python train.py --d_expert=64 --routed_scale=2.5 --balance_bias=false --positions="rope" --max_seq_len=1024
Below are experts of layer 5 (counted from 0) of a mixture-of-experts language model. Rows are named router (the router's row for the expert), gate (a neuron's input weights, with its number), up (a neuron's input weights, with its number), down (a neuron's output weights, with its number) and show model dimensions 64-127. Each number is 128 + 24 x the weight over its row's rms, rounded and kept within 0 to 255. Numbers have three digits each.
After each expert's rows: "comes before" lists some tokens at least twice as common just after its tokens as in all text; "gets" lists some tokens that make up at least twice as much of what it gets as of all text. This comes from a sample of Wikipedia text that the model never trained on. Tokens count by the router's weight.

# expert 71
router:118144163123141144142136164119123136111078164145109099074105108123152095118119125151125081161146137160149143131114121128119189103072155151127108170129093148109090127153142114146104139122169145
gate0:164148125123144113116104113100078089144140098131154107131091149129081152136149090165117128118159138116146125136149153127118114126129123140117096118147113123109109137098089116105126138131141127
up0:108159141121127096125139150131144120099149149102094124158142131109156122135173092104118111080105124138063156136163141142172152112130099109108112156120108133088068141151119164152138096173109093
down0:150106113132108117168125137106122139134120102140131152130145126114088164087103124111150129163134114120148138128132175106154115125142151090147160123108179113139101158119156128187139092122141142
comes before: "20", "19", "18", "17", ")", "–"
gets: " ", "20", " =\n\n", "19", "\n\n", "′"

# expert 19
router:124114161118105132130085149125123149188175131144117102101123109101110135107114147158094122128183123099155112175158144130133130111150153150117104057110145135110137123105119137121126125129132073
gate0:106101069115160083123100115117136136142139127127143158143083158098114140109100116133140151092124141096120148125122116140095115111099137156161122084093097185121177147142123146154138096161113077
up0:127101163114121101163141147124188149136147143108109116123138144123134153134105144137112137104118119101172084105148132105173170110098122140134130124092154154135114118155128113159150147146094130
down0:119139126120144124140161111073105120149135137111106113080115130147129119107137130117154126135138109112132118111138135116129129138134136112107135153169139088104099184112133146091064117153121126
comes before: " the", " to", " a", " be", " by", " in"
gets: " to", " had", " was", " not", " with", " would"

# expert 34
router:137126167111141090131115111148135118089161141135136097130108146116131079162154099111129128139114089089106115121140181102103162115123161122109104128164144104129135172079122130122123156140100108
gate0:141088095132119130131103144078181127130143142155120153136119183123152121153101145138161096152151123071163150084103125132135143146160082129150131101116139116165141178083145139132117142129160124
up0:181104118130119165124138099148132136121186113122136123126098164137148137095166119133140118116133110162115126144106135144122142119170150125134153123149114130137092124150126102123169170124163149
down0:108128145094086113148160130172129112114113133138139123138145112142102127129160118139091158154107094093139114182135153085172094079142120089104135145114158092101134114129117127177130127138131144
comes before: " |", " ", "20", ":", "|", " \""
gets: "|", " ", "-", ".", " |\n", "–"

# expert 48
router:153144109094118099139158137131100139125101145090155142088116138150125101162101124110134133154126115144154095128115145142169123146122092086119073145136111158142115124079099134133120120131125139
gate0:141143171108135143103121171124110141158123147142149112122095095116123138110126141129149117149153079116129156145139153112152093150153116137149099120128141114117168136143125164116126164171119140
up0:127117135109098128113144080139138134106124133164126103081137122122164135155063122083121127116105118120140102120146137172135150106129160155121169141092160160127136152138100162153127136117154098
down0:136144170130133116123113120116139137125154146147148172123159066135145142140138137122121101172150155127149144140118157118140089143156119122073115137126110143135131146172089168092136117115118173
comes before: " |", ",", "–", ".", "\n", ")\n"
gets: "08", "s", "0", "00", "09", "12"

# expert 44
router:144161128114107130094110159149114155141164143125145121093133123121136133121127165171101121137144111120089151103161137131135106149103149096120136136096128135154122088115151128121107159105083116
gate0:110130141158102118131130116112168091079169138115164145121137150170115161136111098127125129113081145163133122119105165146131132130081132062123120111100123148137119135108098103132171143146151109
up0:134119116109119113087104092122135133125086125117139110120156150160139131134108078133122084112129109112113131128105079100110122090130114143107143097088121113116099121096114133133109140135140075
down0:159136170129181125116112106150153129141158150093133128131171156157088119118146160167124108088117155140142110101128137143115103122134154111135084118173096119148123095107090117152163138090120150
comes before: " the", " a", " and", " he", " which", " but"
gets: ",", " as", " and", " was", "),", " is"

# expert 24
router:145094131073140140154149135110160143166115145146141158093139124117094120109096088129124115131126172137140121161128156151099121173104163076148101134140091113134131160149155134143097153080169108
gate0:103112112079150156158126100122159145169122135161159145111149112130121131165119113145115135129112154137135097151069110132134123111114134142162094114132123089100095147130151135106098133165114121
up0:069130106108057125127121141128145133128141138120099144155108140118129135149135131107119136093132130100160114167096098145144161118123134105123154128121139117124149143103105149143214147077099125
down0:149149154133141152111141145113148126135128106137129106149142153164113156104143120130111112100124147132113169134141125114148115109124086089116095133127096125127164121153108104139159178131121125
comes before: ",", " and", " of", "\"", " for", ".\n\n"
gets: "er", "ing", "ic", "ed", "ers", "ant"

# expert 49
router:107146088143139126077145122130133098110163120128151095112113127110143129093138137125164113108145114079090139125114124103112125114144125134122167128192109085108139132116155119138110141126115101
gate0:131137111056139127147149116094135162121116102166152103123125153099141109143119141183158111102164136128137142148102152149092152114106105118141154159130138117125145128132174119111106130122137136
up0:149148121130134147136145142128133150129101133153106127124152077124158126125111121116161143101119115092136160131145138131145120135106088098118125147078138103143127127128130125140139123107124114
down0:119105148163120144105129116144109080155124099144102159088179116074139137115156125104127131127130099104123116153126155101084121107093126128125170098162138123130140126095099124137098098157077129
comes before: " ", " Team", " —", " W", " No", " MF"
gets: " |", "|", "-", ";", " and", " was"

# expert 1
router:121140130111156092146117148171141169131155143111170091086135157146153105117115093079109136123139096067114134129099126097139100155155096177130124132135138110133161128121147176119057145123149138
gate0:094116123197146116147117128129091124148139102111087128122145112134103120097129112126133094134130190170127122140142122139113147134152164138099121148130101168135098130120096111120125142159102158
up0:155134111094110139151161127164172168196143159148172090132127129101134145114101152145136134118109125112108110123155099126114168139147142104125130134134148097092129132105133112128112107113137135
down0:156175123141135138146141121128127157124143100089136158152133110151147132101140146143098112160148149140117117126169086103134150125135161094137151098148134158124148149103107136113157154116113126
comes before: " ", " \"", " —", " −", " +", " ."
gets: " |", "|", ";", ":", " -", " –"

# expert 57
router:135160150168088151165099126142119102190148103134149120128165154135137101156122096120123142140112109127134123128164134099150146110105167103120159146088117148149121124139163098164150175098102147
gate0:111177078131108136139132102140178092095104133143111113104176161118113136158146147103117122135127160113107110133122143115157106117109142096113108152142109133163111127123123075144123134163116090
up0:084138061141113134143107112083154133088078110123129127115135128142114138112108148115142131137163121180180104125081111132153130143123190146108182105099171114160128095121106123143106140109111118
down0:084110126113123136151157109169144168097147105129134095087116128175103133110098128127149107125133169141098105118148123105153113148122102120093103095120159130148132097134138108152093141119153098
comes before: "-", " ", "|", " The", ":", " He"
gets: ".", "\n", " |", ";", " /", ")\n"

# expert 31
router:082115148191144136091123121091118127174087138111137135102113108098105150124123172115124125093159135117180131121146152153162126133153149115146139138121132150132089121148136150122114117116191157
gate0:130091094142131119110129155155130089153127153102154216168124107113101122097110140077103087130122145105152097099122150156147157146134157133149106163162170158118134143127118135148116117088168135
up0:146075155097124191106156105132127124105122130118111117116144105159151115116101131090111111141141130146151122107106122136122152139108100138122134107186139083135111114131115107139140153132147127
down0:107107099108149121136120127152140132108116160158142182160122094153089162142114177132101095140136125130111139130108097133122175152120134122083113108134145123158121152136122100111140113112145114
comes before: " the", " a", " his", " was", " an", " He"
gets: " was", " by", " he", " with", " He", " a"

# expert 76
router:175105140103147105136164125168122113114104122135149100111109124117148142103122107149137127169127087100122094111130153108120116127147101100150147099153123143134156174136114149150090110147069153
gate0:129128139121130160103166168112140085117143171163111086113130140124104188133150109135134126144150143123156100140127159113126092066171152122106120113109125112131129179124116127151131182124130164
up0:127114132136123160109107188114123111104160135152131129156147121112139116126125165102133120136145129094111169142154137124152148125139152141140151122133115076133143073069169153148136126132103136
down0:165112146101152112120152156061128134150148131160128138116084129120128143124079132144123113118159151127099095149094170124103148120101115128126127092105208155142090151070128081107138142125139101
comes before: " the", " of", " is", " a", " was", ".\n\n"
gets: " by", " on", " from", " the", " it", " with"

# expert 4
router:170143120095107159104141089116096117135119162110157130189153130118100093169124109072122151113089141129119096114157169156106108108165135155110134115159132148123138099144109143124138114155125136
gate0:091126124185094113138133097083087126138136134162133095099128147104116165129126115161146162116168142118158149117172155145129138076157098111129138128124104139113133080144140102134132115104144123
up0:153125099130123127175120145118134139100099091133132139114099093111171082119117140162130162106129092197145094092113147147163136105149134190098146116122103106099109147136154085168136087136144103
down0:114113118098135128117161165142085113120159126123089126139149145085128141097129112125090156133126113130071160158135094120110117149151163109135124107145117100178135181160130166114134138105116156
comes before: " |", ".", ",", "–", "th", "0"
gets: "1", "2", "3", "4", "5", "6"

# expert 75
router:133152134110122119153109085145084104094106095107146150133112148110165140151156136153137116104095159170113148124092112129126128130139117149126093134132138141159154105100107151141115142143055166
gate0:149109108098120118128134156091102088102150129158094074127118092110091156134120075111141103154127100144144119140116131104149155153158120155101105151139166140131112122106151168092111127144096167
up0:073123156127144155118124098136154117110091168082152152134113125112120145100144111090124127146125166102113078136117108130122132123083157155133112119128151135112111090172110135140094111169143109
down0:147168109097164173136135146167134165150133125145099114157112144144090124128104115121107148157137106128142131108162095119145119147177117104129137126135116096134172106117083127132099138137151155
comes before: " |", ".", "0", "–", ",", "′"
gets: "10", "12", "11", "13", "00", "16"

# expert 45
router:149151116084089111143157134123099129157099169148138149136116115122107126098125118180132138086121138133109160123169111156118129111116133114105085138072126146115121066118169130143113116129158093
gate0:090151101120114092118172118088113182111090177129097175135160118099089131106049107102142117132133109094133144128186131121149115131117136128096147137136130129116140130121121144148124104119126155
up0:140106136136125143189124115138163159108101112153152108164085185106086107154142129124131106113158137125162107131155142137092166105123151130117103069156157127159133130092096109173125121079126115
down0:088142100152136103121112113096141173116115133185068139100127096159110067111102150133145137105102074109148105084127138166143129118126108141094153121135095141124098112156115116163116140155149114
comes before: "19", "20", "18", "17", " The", "16"
gets: " ", "19", "20", ",", ".", "18"

# expert 78
router:131117165131175105109091110120131144126139153126078072094118088117150142123123161146146133133111137139098121165110109094105132148127157128095155128150148107147121100159130117134118096121068158
gate0:139128111117151121143124158130103141172133111139120158138144132119109105132139119150169137131163095129108102147148124173093126141177172155105124149152168132146122165121113099113116112095135095
up0:141109134104140111093152138119107132110124092118131143140118136117135142130131116138092163135139131132163101147164130111134083157160145135133138126140151100124137173182138161115148114145128119
down0:155144109103095150133127153126173122098095137107109127142140105151125144102091122102106132090128122079153101145121151095141079147115117127121150147149134159087149146139104123129116175180125170
comes before: " the", " ", " a", " first", " same", " United"
gets: " the", " in", " on", " at", " In", " The"

# expert 5
router:090128126146123095119102145157105131126113108103135104100169157109106129117118120092138170093105114112123124090121116105128099163140107159111170138125093119131122136148146115173145117108157129
gate0:121109142177153140128139143165178105134127134136087146171125123112113138128101135121146152117196104108137098126121149127149160119115104136119130120137134157108100102122139139115148114089148126
up0:111108135121125132141121130144156122111125152143148127134138080128157092094144135134090103119134122145127114118135130087117088135121124138070121121073104143131177110105082141141131136077103088
down0:132092136157120084158119130082128117126127150154145106140164104149123148148116100125132102126113146096139103128123123124143081139093068137125086105105107135104160164132053122080151114088135130
comes before: " ", " —", " +", " −", " W", " %"
gets: " |", ";", "|", " /", ");", " would"

# expert 39
router:111148138104157142090085157137106160103168123125101115120113134143136152120148162130127151145115140115132087089147104086161111109113135176143119128161159142160114116135131124149108130108131153
gate0:126115138120122162151123133113159082175154189123120085141075173064125161170124122138148137098139133102145110134125123124129161133144105118109153106092154169172145123115107171122107193126148133
up0:130118120128092100099125121151125108070149136119098111170141114165121163175167116122107110142125089123165122148133142120099161114129141108120117148143103145135150110140084143131175139139085114
down0:120157137134121145118151124102082117157150109131154180120145125134118107131120161097151105088140144093125155116134150129141122119141170099137154084079082132106157079152178154144106122114175110
comes before: " the", " ", " a", " his", " this", " its"
gets: " in", " of", " to", " on", " at", " from"

# expert 32
router:134151142136086128097145147116093147173097145131168114154111139143118107148115130067119145131138140132112082112133106132125106141134086103146099132080094117104115127171152153103133145113135159
gate0:147170141156101132136105148147126126119155113124111118165104178118132136137167144112145096164130099172135128120155075122096083115133133147142139123143128135096154171152125149166207115151127090
up0:133125142099103097113071141115140126123117102132112172077127109150132154176140119097100114090158126156115145139111079107118081150087134110113157166117143135131144130118123181136099152115146131
down0:123102113117138131136130097134131088089088138115180133091131104136119170154090164114107150093143123119087124141128110132123131151131104162152135149145175127113129128133173134135078142115102166
comes before: "-", "|", " The", " He", " In", " It"
gets: ".", "\n", ",", " |", " |\n", ")\n"